config.yaml
hidden_size: 256
balance_loss: 0.0169
balance_bias: false
lr_router: 0.00185
learning_rate: 0.00542
beta2: 0.98
max_seq_len: 2048
dataset: "wikipedia_en"
Below are experts of layer 8 (counted from 0) of a mixture-of-experts language model. Rows are named router (the router's row for the expert), up (a neuron's input weights, with its number) and show model dimensions 0-127. Each number is 500 + 25 x the weight over its row's rms, rounded and kept within 0 to 999. Numbers have three digits each.
After each expert's rows: a language model's description of what the expert responds to. This comes from a sample of Wikipedia text that the model never trained on.

# expert 6
router:530507497490491462493518517525514476522473502504524490532503513506524469498521471481519457546522483476537499510442529502512493517509486509496518506522503526455512505489490481505527478542486511466492515485490481494443496463526516483513512503427503512493532549485549477495543477489487542476502531501504452486486532498516545493504505510503475512475470488506476496485523510483529470493451
up0:533449504460560533495520503491529477512545526491520506497520527480462505524539484482493477491510550514521449509510523494509550552522490529495501477534529521494515485500470480511501484562513484510527525476544517518487498484495496485498495499482525473526466487538532521458490512523484529486478457530479512540496500497507522539512466477496478483516513474524488472519535507502430499485455
up1:526504453441496498530476525547514466505488505504488510542495453541523492487510462548445465531500489523521504503527544506496482472478473516516494492520481495496554471512503467505523475498500484515522458515532502471498460507524500514479482518533511520477515545504505474483470460531498495526476536502513486480493489462465508479483515518477462491523478472478515506530490464439517559536464
up2:494482471514490447514500478478506507528526530503526500453500489461484424572493508470488471527482520486484524515528455486544440512486513523482517486481498464501519496571507474498502511502511481504513495477517497472499518468468494508490513490477498527527516518494512508476523477533479505494469503488466503499536511528483497496506499512500538478472507456502512507448534500482491498487524
up3:515507457512469530506478508496492522493544503476558527528508499545498468483501431505509501502457504455499436504525467520516503479476513468530494496528495530493492464505484503513562497552534548495494482520518498527454509475498525481520498446494524518495501497480488486511475469509551517477523529503482476486476509487501498508493506496545500544460481477504501518504531495523523468506485
up4:507455498562501528539482500489537511470511489561535465554504467509546519500498490542527450513503474493540495467511499501467524459539471505495519518483519491480506481509522481521461516483466510485506477533509475500493465496496465510494520521525536421501489512540516462479500473502535492518528519517482505512503503502502521491484478465508530524482517458506480464481496475533539537476513
up5:533511479502523499481523505510523533535512471528552474542479508486504528489458490482491471498550472471523517523488493505525528538512499494502465517554468475471495484520490489505444450461554461501478547515537519470456475508486514502493533513483476466497500466495503507462519547494453497487498549459492507493530525491474532499500521498530512514514497493499494514533532510438505485492525
up6:514507480495513489539525492436482488487462505494526531500512473506512452530493497495484508462473495479446527468562533504548467477491530526471499495494453528493484555463501512492482549483516518526516506453527496498480548525466484450460467488516513502498481502537518496526480526472540457494518491504485510498498516468530508505520503528472519484546539478512531455517481457482505514535505
up7:535493432444486497471496534534542488520503518488504510482512473522507455482492498481500478560550468441468481509513489448468540500550479462445516497507498497537505502506543500474495482500480482492473437491513497519499499529480497484482541548493494505530518451530474465497498501464511516525524509476507489491495494503475533560492508508523485468460476534501525523491524494473493481518501
up8:520515528490485491514522541507498538552526467477488467520530513526479496458500511504518527485512523486527532474481470522472518503469500528507533460530480441483481501510500470529498510451494505552427489488462472545517504496499523502483512481526494501501504544494489469508479509504470490515505516499503534477494511505487516530500495490496467533519495471449543485511518532520548520512530
up9:506525480465489457503488460503486452478485512444523477543475514471541449522486466482511478501541511529501501518478545483448506490496530504475513502525438544478488512512500454516494488467471513526496525520513522495477511479489465541498532523522501511518483500497473516500529473491503517492501494491522500474529474507495517511508456514511532501494507480550467525508495506489476474526509
up10:543528475542508502511529526576468502562511520505482469515496501512469523506489462506418553530483473526473514503490508482497443490499507491501522485464485452468489488501510499520498507485539496524552514522493477509479514516509468508451564492532524460474558523504481532472497513497499522495473500487449502473494489523470535519490469499530540555501487483501506479509533469470499538470510
up11:509528497434479488570455488460489460520478509507488480543470463490506507456507494490502498527467506474487545474459502461525524516508493527495511470497511538486505473513496500510508529542482483485494465504550523502478492494516519505474523487500495497512564505468507490499504463482535506488482494493495473480515529522538476507463483523481517524474484499512474484494541454499445519527516
Description: Place-name pieces. Country and place names (States, Japan, Canada) and inner pieces of foreign names and words, such as Is-la-mic, Portug-al, Amsterd-am.

# expert 2
router:506490473550501486530529490507495551505467514504501468523518520494508521500520531489532474512476522505459484453530440501530527463466502511514522519533497481449527517500506502513512518427471539471467495513504520462479531517530464490525505496483548505528483537510506491480520471495530502474530512493502472474455508495525568533548520481496550547503486487519484533534463476519534542458504
up0:496447494483517520471507473491517504504507532513502434506500467516524522519490500485501463515500472531449474502494507465537510506530490500519489503479516514509480444487487483512517476538523490441482506481586527522528487523476462515481519483447534508493504498485527503475477545541491477496489469504492511524507493536512543500527516485496501475487531462514528487494523468525450515491507
up1:541499469487478520489537515511500452477479514519516479543515505510519512544478473530475474528526493510523563493551488503488527511463473498512515525547478488510551426493529445502479527456516486539513486490534541482483510510492520504497471487515510510483507501535542534489489511478498478500485525486530460495510509470473483500492515479494465500518498471506484480501463483456511543493505
up2:524481505506519471536507464486529516523514539501501511455496487490510495545496538494504500531461499497469473497509468481527474510437533526488498528491526508507509508525507504449517531524516458501475507457512485483482501521422509501536526516468478526492504476484524509484547496555518481505503476504509494522547531528512503504480487498534496480471482458493546470494541476467463471500490
up3:528522477496490540502483533504475506445500514521532521490540476510492532449482461497461506490486528506543443511527517505451501508461490480534476483480459534457502497518467480515501514536492500502487480481505507488500489491504545491499524457507510496450491494515510497497470494530528503470552521504504509497529508526507470487484507518573489517458529484521507518505498479512500471535521
up4:537434512538515536514480514485492508466532501560514506495507487524556466503511489521523476505537486499494505498468471507529485506518487546488494489486476514480520484493505526519451518516442522465551511555556498492458514520525486515539514537514516470512478481504506469474486464465539488505549522530512510506485483500508522501525498484507516486471465485497494468518487455561546497462532
up5:480450466493489509524509496524478489489483502502517509526478515481493583476455517489492477500541503488572533471539482468533477515506501485498472513565485470478489487502533519479474516486525464530523527519529532498460479512497470546496472475492520496519463481544506495500528531514460519527505514503517513474519506527488551459488493512491533510533510496506518537536493499471512531485481
up6:523476494502485512505528501465479471481459485497516537513524522504506469537483499492491470477507510499450502423538517450502471473445500520466494464475477493508480545489504517486463492503503496503514484477528485490464543535443506478503496470528528517505495471547509494508494522457525460505533466497490544549516521425510495519504511505525488492548490502506518446459486486463494528532479
up7:499485488466521466510472532568518482503519480478524475500525496472486488492512503456507481517507481475443503567487501451521515486517503476482516477523493480519480506525529475484504473479466535513495521519496463496515523521548511468518483542509518511522527482516503496477468466476527508485525470506480509505566515521518542519467516475491504459482481507518501498481478524471527498474512
up8:529502504520464485500480529505531544519552471530516473527512524507515505465496515538511547496535496504502510508519491496500531462486515475518509477570500443467477495522513499543513476487468520516454462466434502502447497479473481515491496507543529512518459504447509484507470532480522456500481543498505525471468476490453503521516512515510486517523485484489534480496551518517529560499524
up9:526548508456492503528511477521477502496491493476525487547492478487465489540557523480542486484518471502511502476517549460463499507512507534443509491557500504463523541493470450486531518480505514471463525546527485487476483440518469497505516482531538460509483429503456519515517500488501481479520470449509510506515507489483511482522486511516488506516481493534494500504484513504499499524473
up10:529511469465492504490508512544511524511475536502472497487525530535463531490495482526461516533494509517519499491505491460486482464503473516511540506547511456483523497490511436494473514483538479492556506521525512527496477537497488502499553483531491508516534516512501516434490511517502498515508511497468508442465499514475480507454507477483504491451521499505531485511532484482497543496510
up11:511502455447466483502457493499539495507501522492521464498481488547488478483489480496510457481482495492507545452429485466462487466458485525494505467483515529452489484507523500475516542510476492486517452481504563472509500488515518531516505485500504498470495529462547511473536445524517509497493509504502485493510517524538479527486525537496544480509517528507502489473507475464470545492459
Description: Prepositions, quantifiers, word fragments. Prepositions like in and to, sentence-start In, quantity words (first, one, all), small numbers, and mid-name fragments such as Shel-d-rake.

# expert 1
router:522514513492461472532527508522515464524489454506501491544541483490509532484472500469508524497498466521496503514498533485522509508493508490533517493509520490560493492527497464428427497526523490475487521523483523517489499493533460486508519505506477438491496511478501517524516492508517486505482511510498535480477495489460520486513486526490526487523534522516469471469527527514516439451502
up0:499467515474502512506496511533527485485514516469493483518497539494499493529513470486482499510487541514492472528528552508494528533542490497461516507467510484484490500487498509517509521539526539480556537496522537524521532490486512517507520436471543490524479507479537511482484488519462484516487481472474514518505503524542514504523477487550500489467502470529487474512521463492436501465498
up1:525526452492483523542516488528526457496474529512479497532528523513542498481500477553463471567506480519524538479525504504478509502486490490500501483528524464513529484509553485458515491478506476506536480488494442510484475511510515514468510535511525544474498545536511508495461515528495464513471513485469528494510463487505547496507505474501474498521494469509492502496507438426493533464516
up2:479496467474508509500509462470504508509513518499491542471527481497502480507472528496481502547492524487483506511507480473557501499459528547507503530513486490517497461513553536466538548539513488527515528522464501479511499480419487487519486506446507545494533499486541533469542505502490500519502517471497538497473509500497458484477467528510503465491507526471496446492523485528467509500463
up3:498464469520462548522486515488458498449504552477521535524509481551474498498511475511486486508473487507497473504545492524514488480471523464510506455526473520491493487511460498532517482525512525475504462504540489527498530495489516494483514502503513504446488487479492498509457472501510516462527486469503492469513502525546477509526469454561497476444504482483465529496525471553541481511517
up4:520502491505517517516476503491510554492524515568542482485531476531545500476517474497491484520527471459532486492474503508528501504475496500474497513498523512517515463518510474531445477533483539469499492546532486488522469505518505503520558503551544451500495511507498479479467486495512493483482526506513548496513521500519520476506508514519527501488453497554497494477480462517500521472499
up5:538494476515499498512527497549485477469498512509553477530489487479471564496471511436472476498517494509533504502525490471537486514472499516545481536492494467511542454445502529472453486488515448543519491485513522511514499507518518525519508544478562497500478449527535513489523543488466487517475532450510505495481515504490520474505496534479481477510503496551503519521523537455510509489485
up6:512451482504501457531537517488485469487473499508525502507514511469537448568475496484501484442482524494446531478529529485523489454479491487476461489497475500497499540484500571487457524504517528544521496482533513507500495489454520463500488518486529516496495480529544516499469519493530475517531498495454491504482511463510484520538499508489483495541511482519498460508465462501502540554484
up7:528453499511533528473485529557548469504510495458496489475526480512505515490502464481512500539514489465504484533481510447477524472534467469490493515507489470556484479498519485463512490539450491494455496510525478490539498479500498465542535550496506520537503458489455446500484445506475510511522496486527549520493514514526522545488498469517547495482473495516511460491507497503509524495532
up8:491484493489477507499522547521511545494540460501466459517477499508475530445500499506493560476523518527531501524492472527514553457472461490470502473525497504525497515489510509517466527519462514534447502493501544558503494510515469497488511483511480525482519500494531551504501515486465492471470520486500538488505484490479475520505499505509464517515535472492563478499516536501558531498544
up9:520512489466510454518469486506474491507488506470505482535436518435510482508506469479528486501521466538532502509484543468489478484493549515489494507505500524463530514499490491545549488497544515510505550532523514493486487454529477523501525511486513495501515503516470529510521470499494492478481525541558515467515473512476501514515474503501512485524487506545505483494505510500483513511459
up10:548535464507495519540517545533521541545511546517486506473496536538472538491498471518487553506525486545537534468490503488484492453448478493502525533509485493490517497454511497484484485518518478499518533515536484543477514527511449503462554459525514476502521517509503519489526507524521513477491498466500520468485498514466542508486466494505514534490482487485517488513514481476523547456506
up11:504525489411463541493461492481530477530508516507488511597508474459481503479503481500484505506497476474490541484480480451505504474487453530467486483496478512471488478508463480523516545511477490499516490492516537503500484478507512540483489464508503485494495552463509482501572507487496509514481512444516509501517534477521475506450491498489541479483507510507491460509525484490465515495473
Description: Surname mid-word pieces. Inner and final pieces of personal and place names, often foreign, such as Wid-or, Wi-j-eratne, Phill-ip-s, Ross-i.

# expert 31
router:471495488507463485486480522474552464482502502494480463485485499493490491516477520519486514522509496496468523490500487494500509524486455567495516508504520526474482476537475478476504463482533467525502511510523533499508505444443481457473487464517522501510532465499501466469481468572483474472511470521491556494517513487488487502490433493521507498548553484521508507479494507501484521521503
up0:487405509527508522486467492510488478479454558490511510472522488517494526515523520523449460500506537540495455478518480509519522528525473548487462506490521472508519478515523502495501491525540491495519520474546506556529502500475516520481534471504540494502491488502488497434467487515482484485498475516473467513481497519509489536526503487506530489523496477541504481494512488474485499517493
up1:521530460469448526516465527543534492485486513492518479523520459512540494485505474531455501533524472520532503507542547509488485498463469488527497488509510494496540486505512475450510512497498508531546463521495431484469495487494478503484474521499500503471492528500520512480493522491518470507502524530510518487513486454443540466509521492486460482515509497509526456524478462437504553507472
up2:470487514473490469511541494452483499492506493521523541520507508484545459559477526478505458517492512514500496512559477498539470515485527499481446464499536516495447506506496483529506486493555491535517501502511512552477519509466472561521512475479489513489485515485491547436487477502458521515509476508516542507506549473470480498508480508487487496502465479472539476498528497465485471493517
up3:488492474511467506523486483505473525463519505467546519537517489530473491495528462473516501520501456460486473522526473500531462487463544485506491496486506508466480470500498501527530486493541554478531497482528508521522505471506534496502522442490540520486475507536503500491470506516521511473538514526466473508479511504511522497513503520575489545480558478484493490495498490517537522512526
up4:496512476578512542519505483477532528466510512561503441475483473483525483522495504517513473487503482506449509500470469508498504503493502539498525502526499480502505527481540491535507518510506531483505488529526500517503465469502529505498521520498530444463501441525504548523473470498499493477499535507474519508490524521468560490502495485528538531488513508490480515495483486494546505485507
up5:517484470483508532551466515487478501503517520506528511502498503506524561494456487485501482495527481504544496498516493458524503528485482520538469501527448501477529499507492544493453452484521475512544515474511477497482479505478487518483506494453526505516482438515520523492506515500466528531491526514482516515523497487468567448490484533485516509553490466492503525527517523461485512486512
up6:507491476505517499536511473495492479461474487478500503485537518476506432556486521493487490459490503483483532472542530482556466499463520522455490477497490504476489538498495521501483499512535480516498473508498514541473540525459498455471467493512529516494471510513519540511482532500507455497527479479440500503512503484471527485509494511535468505526490481530535454515493467491509541525508
up7:490477475443505488488484513547529467504527527495483479532552490526471473530520503495504459532508510455477517530478548467454549474551507471512518482538504497511478509502495486510490493476441488481466550494523480515482519512503483497517473559498507533547508484494483489512479476499499522540517498481525488498516519507524529531468492451544480515487463492538514496520521531520478502533518
up8:513495498486485482511499511480502502538489454533490449538486520512492489462508488537538531506507494522520511481515484564488547522451468501453518481484484466480489497518515489535481540501493506521457487547497467536520511482487531488461468510556502526558500553489536526488519496476510476486486502504503534512505526485493465476483475506493464511519491475444535488489511475550544529506522
up9:522511481490505439503473483504481466518502496494519477557473494460510475562510469453532455480543484505532505504472570480482488522538507475466504517544485523486510504503482497529510508473528507508483488506540523534490477452518493506508522505511471495490509489523490481515504501499514505490509532484523504484533506508482495494502477528528542500494470484526505508499491481540472503516442
up10:521488495513491505520553526528447518484510494490528500523476513535487489496515469526440556519506517532514507446505479431477523488488469484522505538486479435513522501483466462486468507526503471483513514516520475516498518524496484490466554491535496494506493504531500545460515529538495517486512502515494506500495522464453511521497479498478486550512509487484526486506510524461513530468520
up11:518509493465453515540478483483537506516513514500487477486514463481531512473498469518497480517478523469529497492487494485477477498476474509478478476534488556490502498521467530472506527532478503471481474532516540481491484486521541510463488481504530514539536480492538471507519458513506485505464465519516486494533488521512512528523531500495529524476485529530505462536448523469509520497493
Description: Article a and prefixes. The article a or an and the conjunction and, plus word-opening pieces like a-, sp, su, sub, dis, as in a-ccount, a-coustic.

# expert 28
router:488537490450502537551562498502508512540495503470509507503515496527497517458481449524474493530529526519492478495482486582467497483502516509534477492488527500499535534466491515477526472516478497554518525514461481496522496499484514527526506556513524510486502499506509508495488491490468498531476489504510525524552482512539526500483525497513572482475466527518501471497498498503538552466445
up0:515470473509513486458518467477513481486492504486527499480488506465526538551485462497451470491473491503494438496493517467523541526531481551501537516489504491507497504508504501516500477525525507473500534468536547512505503508457555494499515467487539454498487465487517549478542524533501485477497476528459508512484482511490529512524505473487531469492492504511526498459506499471441517517486
up1:532507489502464477538458533523515476505507528516489483530520475522488475524517483537464477525507451512501538479520502487508518492477462529507470491495518493506522439525534465476529497490494481551537466511517478498465501498506493520489503518506501543458472558533541472470489479495511507528477500513517521482481502454477485494507528488481485497519510485494506476508504456422474548510500
up2:505516488490493498530531490470549495503537535511504523460496495485482458503460489465479496559493498483477521526533452487588486492462538503482513499504535470521505491516538514454520558488554450484501519481482487499474550496452514509519499484480460539481541484476496545443522492529472487485493490497495501523505479537465511502515493529523509452523506497492493476488515494513504501508497
up3:511509485479484511519487502449474492492537507485502534497531487527459513503509447467506486499518509462516477531552438490519489470461479460522479495511481520508499469479511451483538515535517518494499506509534526522487507496514565478466507453477550463496510512482517473524501517499518513526495517497473509499538482535533495510487502513558490478486499487475495479487519506548540497520502
up4:510503503517536521479476481484497491472540507554523464527480507504489491503499488537465501517522488504514504502481505473479500489483474498512486518486504558498529496515543477529437465469493530489533509522535499531515499524477480500486530496485525447446475491529525488491462485508524521502501537534468499471539497541493510490492497484527528492474475455493457532505470510530530532459506
up5:507483470461488524495505503528482536515502496479564494499495524443477545500446509472474476513513481513514516503509494498547510471475486502520485517491509479508516467486470514497499465498493479525530509496488509468487519486516500518476531513519535477481433458558517508472498514461518470529506521456512494513526488492489516479539497501461487483511495492536525528523511523477489543494465
up6:503492472516485527546547514501469490516463468510523484525531505504502480530523505501493463453481496481462518481503525444489450483502507477476471484465479485533491534481527540488472537508533499531534499498543524504485507524457492482478451495529530528482482477547534508505519531484522512544483505451452511506496516425491511526537493534496492458542515510507499483486505464490493519534472
up7:484500498501510526518483522559519460508496528473482484512491473521513509473493481505484471523529474492501496552498493443467517487559501467486483476496487487510504528502505490516507456532458488520485503473510509491518505486446481498503483547521499534522522453482477489505493464509542500513537447505512501496528491483504556508525528446495496500488463496511494509520512492504511531486507
up8:497482500510498480490517518521496556574524449506518452532499528551473510459482486555497538503524480507490517486470502480475526481484481477520531505503505485490491496478490475526492491485509506542466484456504520560493514490486530518489485551529488511529513553493516562489473488479477506464457516482454560475518499496472505485506486499471482467505530475502551485485554509508499524542521
up9:521543475453497435472518469523503512524525505500518487517397504439486504507486437461517495487552468535517474469457511491470486510456507495446513484506526513500537536497464449509512476504498533494499494538505486484492493453523527522487519482492497481515517474528456526520491486496512494489491493490525517468544485521482502486508471523527508509496503490526484512512538474488469524496485
up10:499541465536468533518509525507493533520452481509500479517494492500473518499483462540467544508514509531526477503496494481467463497481515505485514495537508444513514490518513486517486498497533519480543532537521464553476516519474469527476557489485476467520507517516504550489511472533520497499490514484494490475481485521446464543526472484520503522488516505466521497486540522476525521507499
up11:493505502432509521535499502460519508529488552491486481549452480485511542515522457490504483469482519492502503481496499477490546522489493515488515475503452543492472512531487504525515536482477517538505486488490512495492471480460501543508545483498530521518481497518543506513483479506532520503499492473509499522527552482522486481492472502492526461507498508478472463526506526490493502493490
Description: Name endings before punctuation. Last pieces of surnames and proper nouns just before a comma or verb, such as Krasin-s-ki, Sweetums, and subject pronouns It, This, which.

# expert 22
router:476481503491521527516506493492498499515478457449493545497516488497525497513508517521514466476463504500536515494530524506500474505502481521509506477552503503498505471457527520518571492447528496465502454504441467498498476488505503485478522490510436503520502515492469515496562514500489564463565503504524462536491497498469497502494491447540476472518515498528459485488518517483511473494485
up0:517469522479525540493504465505535463466518553486483500496486505480525492508536504504473515533511497511525487482518480560498508513527487554495472506504529498524509493513523495507508454543560516500529505481540523469480481512507532501503530510476498502516476478456498531469493506535471465480513501494488517537493504533511530503508468473493497416507516481512502455492498503494496490485483
up1:533495456486453516550503506537503469503475525508504481527514472552511502506501496535452509540535468506555534492518528527494495466451487492520519523497520481492536472524552464468525522482515476516521465494512483504473450512532516521513515528524517525476484554542544496520497480503480460503476532501509498496488486479494522465488510494494483493509490455507478490502479470446470533495488
up2:448474511557510483514548500465506501530528494486518533485542517513474473509486531486506479534481530509467532506492480471552459502434526488483512517482509483535495490478483494522520495520524491540493502494514482502446525509465515517526490525493497527468521500466524525484542468543472457503474505465545489489501495556476498472523508517517513467535488498513497441507497505470477473495524
up3:492498472502474521521460533483479503498513523461515545544496483537464470489527472488529528468506509489539482493523460515533461487469496463514514482505505523497470460530482502488530509536519527507518500512528529517509512443506553463498544440510490502478512483486484525502486498506512526476539540481498532499554521530516505509461526485536509477453517482522529465452494508521537463529551
up4:526455533525511553511470487483510509513531470535530482490543484483542507495517508516498442486512461480493487517483477511495485503498485503481498483469510485495492517510553527549449506492495538511529489521563484533504484498497497542524524479495524461474465486507529522477475478485525483471501533509506522520477521506519508502526504523516538522492473499519491505488485485534522530454475
up5:518502507481507523519507484508479543469520486512524493542514538517506566490466492504457490543529469479552508485510508470564501532492471500480434521514469499496492479511528538501450456506554483523527517512512496478477521492519482523503478483512514517508498459545537513497491543503461468475485537482531508490517499471465570476508530517503563473516501489502492493512484564480478503504492
up6:493480483502475481531538468483477464517434502485541526528507513471503447541493463492501461468487491500479537505542563453537474468485503474472469472480499503508475573488517540502495507516513517525555497495523493479473498521485511488473456513503526523491463525509516493507472540480517479520551524496482541514506485468492491480509514512461468501559518491533474428491464487487531494511488
up7:521451489492496488502476523542517459506496482473500495488511510546499496511512494490517487502516448506469508537512528443483514434556517492489514465505489502549516537488525471461521494494436500469464505452556491496524479508477505473513527543521497502546582472489464480505497473498505489500520479467529497488514501515513537501492520449496484490494454504485490501488501507518535504510516
up8:524509464483498467478508567491523530500516473526490458507512485480484513467475512512480516491476483474527529526500496518486542425460483533454527486501512460483485491484497536526498525485492492537460491497495503523530490501520485564463526527503478516499525531473545517465501484465519494516481515518508499498548549462464498529511490479478443525506500486430555480474493535506522536482517
up9:521522486463519458512493466517467500537524488468491539522461509467511471545507482457524470494512442483507491488479519481470498492506480509467512468542513520475536534495455461517537495514518541527499527512517503540452474441521498534506533513507503486508476473514481483498512512489471500478499499514527492482533513521505493503522465511519486526513444466538463500483491517503486480536462
up10:511521477490496478501502503539443533524477528479470474506529532492505509472505470479498535530505498465508507466503529471444461477494529507500517501511554466517487489500506513480513538505536459524527514519508490513502511542507453532497549493500497494451527509484519521512505538516504497514444539489483542505478532505460516501498451524484480533510507479497498479549509513433497500508506
up11:497547490421479486528469480474516515494514534495456498534472472471518528479482460517497486524468502459511535485494518493512491497506492558485498518492443515510470515485486499474548528522487472526537462492527543482490459512494494542530529456476523485491514530480493518460514513518510486519494509502511494503547524514514507486500516530507510540503490516501460488504522482472482544463495
Description: No/mo/po word starts. Pieces beginning with n, m, p or g, such as no, No-body, al-mo-st, Go, You, often the no in nonetheless or normally.

# expert 26
router:503509507539488500478499503485492476484501504523459542519466512511478501480499460540499538508543510491476506503501464532488457525493505471523481520510478503497486498455531505490432490496466459536536541486506486508480501462481479489473492472473529481506501462491499456500486515494477566515527472513486503482458524499485518489489488511431479523537551460489519521478488510514463470473517
up0:507476517459534494516483511497512467478563537461496487507485519526506526520470527527476500495489523496516443516491543498538538520522505498502500523475516500517508475514516497494522508540541488489511535457547547528524518482515501541505531483463548485510482464491522518449499511509488467492482466453521512491466503508485520517514462505509503475520508499482500504479523518491451505488459
up1:508498468480455511512469527477519480512550512492479490522546475535541500517517446537485502549519516540512500480533503492469526492438498484534507509533501480515491476479550454489506517493500487504529453537522472482493480491508517522536498516505510529471505538506531516488461505485511496537481544520524506491485469463457521476496530521499498494533496472455482504536469469452493528538451
up2:498508478494526461486516472455522499510487533535537551457505485474496470545492480493506490545517502494496516507542438519535476473469529523488480505509539508506458489526516499456509491515533457500515514467499480498503508498468473512500474498477505524512509507455530527481511441546458514527472468513528526482504505497517489482487509514505512487487520483485516462497497517498500472416539
up3:558451484510481546497477511494482517481549531527513499526483516499469516487494450483516476507508524457531473496543479511489494511480499462493516468511483505519464466507494472504511517522516494462517486479505477528484460499509574464508508457512534467487467503503513477524489512516485514511553472494526475506522490548515528519521498547550497497466503468472507475488546489544535496512509
up4:540498503512483570534474486496512527479544516538520481496534485500546512510525465498495504502502481460511529504511484507472500486511493535488512474494497467511465470534531502527459503506460506510554508545526509549516491457520499489501525491531520474470475470531530501484457459490498491492563541499553497493541538479480519462488502507490523511500493487502488484486474464502532513447532
up5:520457487497525507501491517539475507485518509510542494534458503501557543463454514481481483503514462478505491517486521477548501536501511511546463539476464498460495495509485507522474503486513476570530499501498492495492486500485499508503488475458479485518446436506491516519481521467476502507486511504501445504495507491484528444498524524475544485524493480489479520535530511470507521480511
up6:538496469490521495541554490480474476464445511472519496504517515494496519573489505486517523441459496480456488510552517440531473482499491472464464464434464481505493524445491517486450504485508523508520490497511492493491538489438446472477444490500540518508459532519518516505478495492496485513523520503450500522487508495489514507492549516481474501532493474469465466490461477485469514540481
up7:491467476470502524492497564533544512531519505460498504521578477522503497520526521474518511533498495488469467534495508454495507484543519476488486506530486476502498518492513469463519442501477536502484506488533466498489528490492507467532505523509539509519495438521472536486503486476521506479546507461525494479512508493507531505489523498561493502500488546501506500504492490476486492515497
up8:509501500498508460489473526482501515531536456555515469525479526561494502446498502491501525490505528497491492503508472506483558466446500514472463479521509446494469524507495504545543522497501477521463474525529488540491497473491489518494548502543501518472543538505555536469495498491492475504466494476509511505501481455458476519483510521468482519516525517475527543466511494519538518499522
up9:553507478478500466489489454489474454500489496458526487543452508470475478532517463479542469493544474517524518510470510439442498489509522475450476528535462500482518545503480493508489476493498534501482523470519518496484528474533500518507521451499500493512479480492471495517511461490506512472533520517587498482545487515471543511524490518510517510499502489514491515530527498503506505490479
up10:532524473525491484539519551557463505529491491499496485512516526502463531504498500510483565514498509476517489490497545498493460467486513515503550505519518458498528490497511508486493534506482458498531510516520497513494502526507462520512556499494509490491571519494489533471533509469512473510466471497440539457485521497456502512461454520486549546489498500481539500538526496482508513512481
up11:493551526465514510530471485473538527482450516516453508528493470510513479500504465543488491546473524467523490478498523478489504504477449489500495483487498474475490498542498504493528548522461463498504488509526525480456491450511486545442495467472467471486520503455516451515503479525487516482523509506553473523556525491508482516499508539533525501486471518535471488494494473496502535479507
Description: Ri and name starts. The piece ri inside words like Patrick, Patriots, period, plus word starts Ma, Mar, Car, ch, p.

# expert 13
router:480509529500503498479508513481487520500497414544521479475503456507512478475505456504516531427495540514521539482474475501503455516481513509477491519538533517455522512453508534495481509511489494495485507523526522494477534507499517493536486522531523507477503475475507499473506506560490517538512464495431515482528517505478497501543497502486493472474527485499517520509482502495482519505498
up0:482485500447520480486512472531514464507556503465505486501502478517466532513507515519486494525497527534509438511491531502499498526531505494489459526434567520490505492534498472500510468520514508522507499511570500541512499509470507487502542469492533494510510517503539493457484532535473536500465457482461510524476517508471520502559509480546516478535492493516506456519540490483452490498507
up1:489512486505480512536470537529499467470473502502518492538497474526510491497462516519450507523501439572533548476518521475492510460483503501504502520534495533497508479535521451486506480490521482503515488545538460509499500476504511518499489537514538543483499576535482501477485470497504504511467525480522517502465492481496511457491500482484456495522470467494534519500494437464490532501472
up2:455474495527490499521511467518490501497525498553515502494537507502504502505455524469493463499518506525480532483525496416555453487466530512499539501515537502492497477533504465530513506507525510462475491501480496473499512518455434528505502499473517522468506483482506495432516470536485524508487478490526556501511545521506489501495493512541508479462467473497477462503477497485482483509500
up3:517523479536491516491472498495478519474515524529505494504479460524481495446487457502512484513478506485501476530505473497494468506459561497507506484479474524501455485483494474548536499528483515471488474484504482532531506491481528481495530467464520485468444515490494513525456498513522535514505496468475494507534487568530473503517507504533497498445516499510513507518511473529560464556530
up4:499448524512528550515477501505503526469530494556510486497518497502544514513477507528468477500536472532517491510482494516499456471514494538502463507525525511506525484544499512505435518520484512499512468496533502530522504470484468472475545498507474468487471453479512480493471453501496472485527519556505515512494510481498515492512503484541489492492470498514493488527470449526532551459476
up5:491509518488500530535519476519477519476485469517530482515467551503466540505428489499461510493498509483545502480514459447561495542485493511503467516538502497471521475473516582524490478496508485480503487498507470482481547508476525512543495471492512486524474468542519450510501529468484497544486557500511487491506504495476566498500487499461522479501515482487485488530488547463507515485497
up6:495490467509489513553538493475484502489471501506520500521499508504489465541494493497490467490484491504462500502502528498536465468495506490461485503474495520467501559449521515504452529479492470539504506447532453474489515531477497435455513504523549500497488492550495520491468530500502490504552487481466464488530499475484515529497514505475479507546507495498487457518486480484512548514506
up7:517485506480487508493500516515509468517515506454483506505546485531510496503528491463545500523490501496463498557518536437502504485529487470471498485495518481521461530496543487462501473492458519492495528522501496539503504512470506483503483513494523489545500439539475495501435452503525549509520492506504470503529493517526513529508542491522505500502474509475488475466489515453491505545509
up8:522506515490492488468526569485508509519489502503514450535518469525510502447530506543525531506513535527483480506512481502509552503458492486441554486495465474522486512498555491521522489518482499532407489515517544528511483520499494496450491496515490535514497486487532519490480498464551477512484503498499535511506500498474485498498484491461442470525518494483527547523519553511554540505520
up9:546525467473506445497491491534509452500453510476514480547455485482486503513505441475536484481515452503513511526507570458472464521508519476442477494538474507478520488486455476529511472498499498512493510496551494508483501451532523484520537475497494470479488462501463499528513465476475491500510496482527538452541507503485510506499482516531516528476476490538488527514496493482489510504492
up10:558517477491465517510518482532505508530471500497516500505495526528465517460464487530476530536528494516510508521492489503495480479466472491502497497496528495480507479486503471514465505458496463530550519522541498510469497542494485486496530503558525463453550501490494532479486502534517507502479508519503507467503506497488548526524477497479494544494521486482543477519546468440511533471526
up11:515514504419466526491472482442526475486498492510500514548481499496491505439498494503499481504521539455477490479504528453500477521470470534517526488457517498502519476489471534511543533506487489507498492464541538491468509456517486530461518441501500476529525476458522491493497485500520515509461502491525478506498476494532461490503468495512549472471500542509463494501509491489460538512481
Description: Word-initial co/O/St pieces. First pieces of words starting co, O, St or La, such as co-uples, co-mbined, O-utside, with connectives like with, as, However.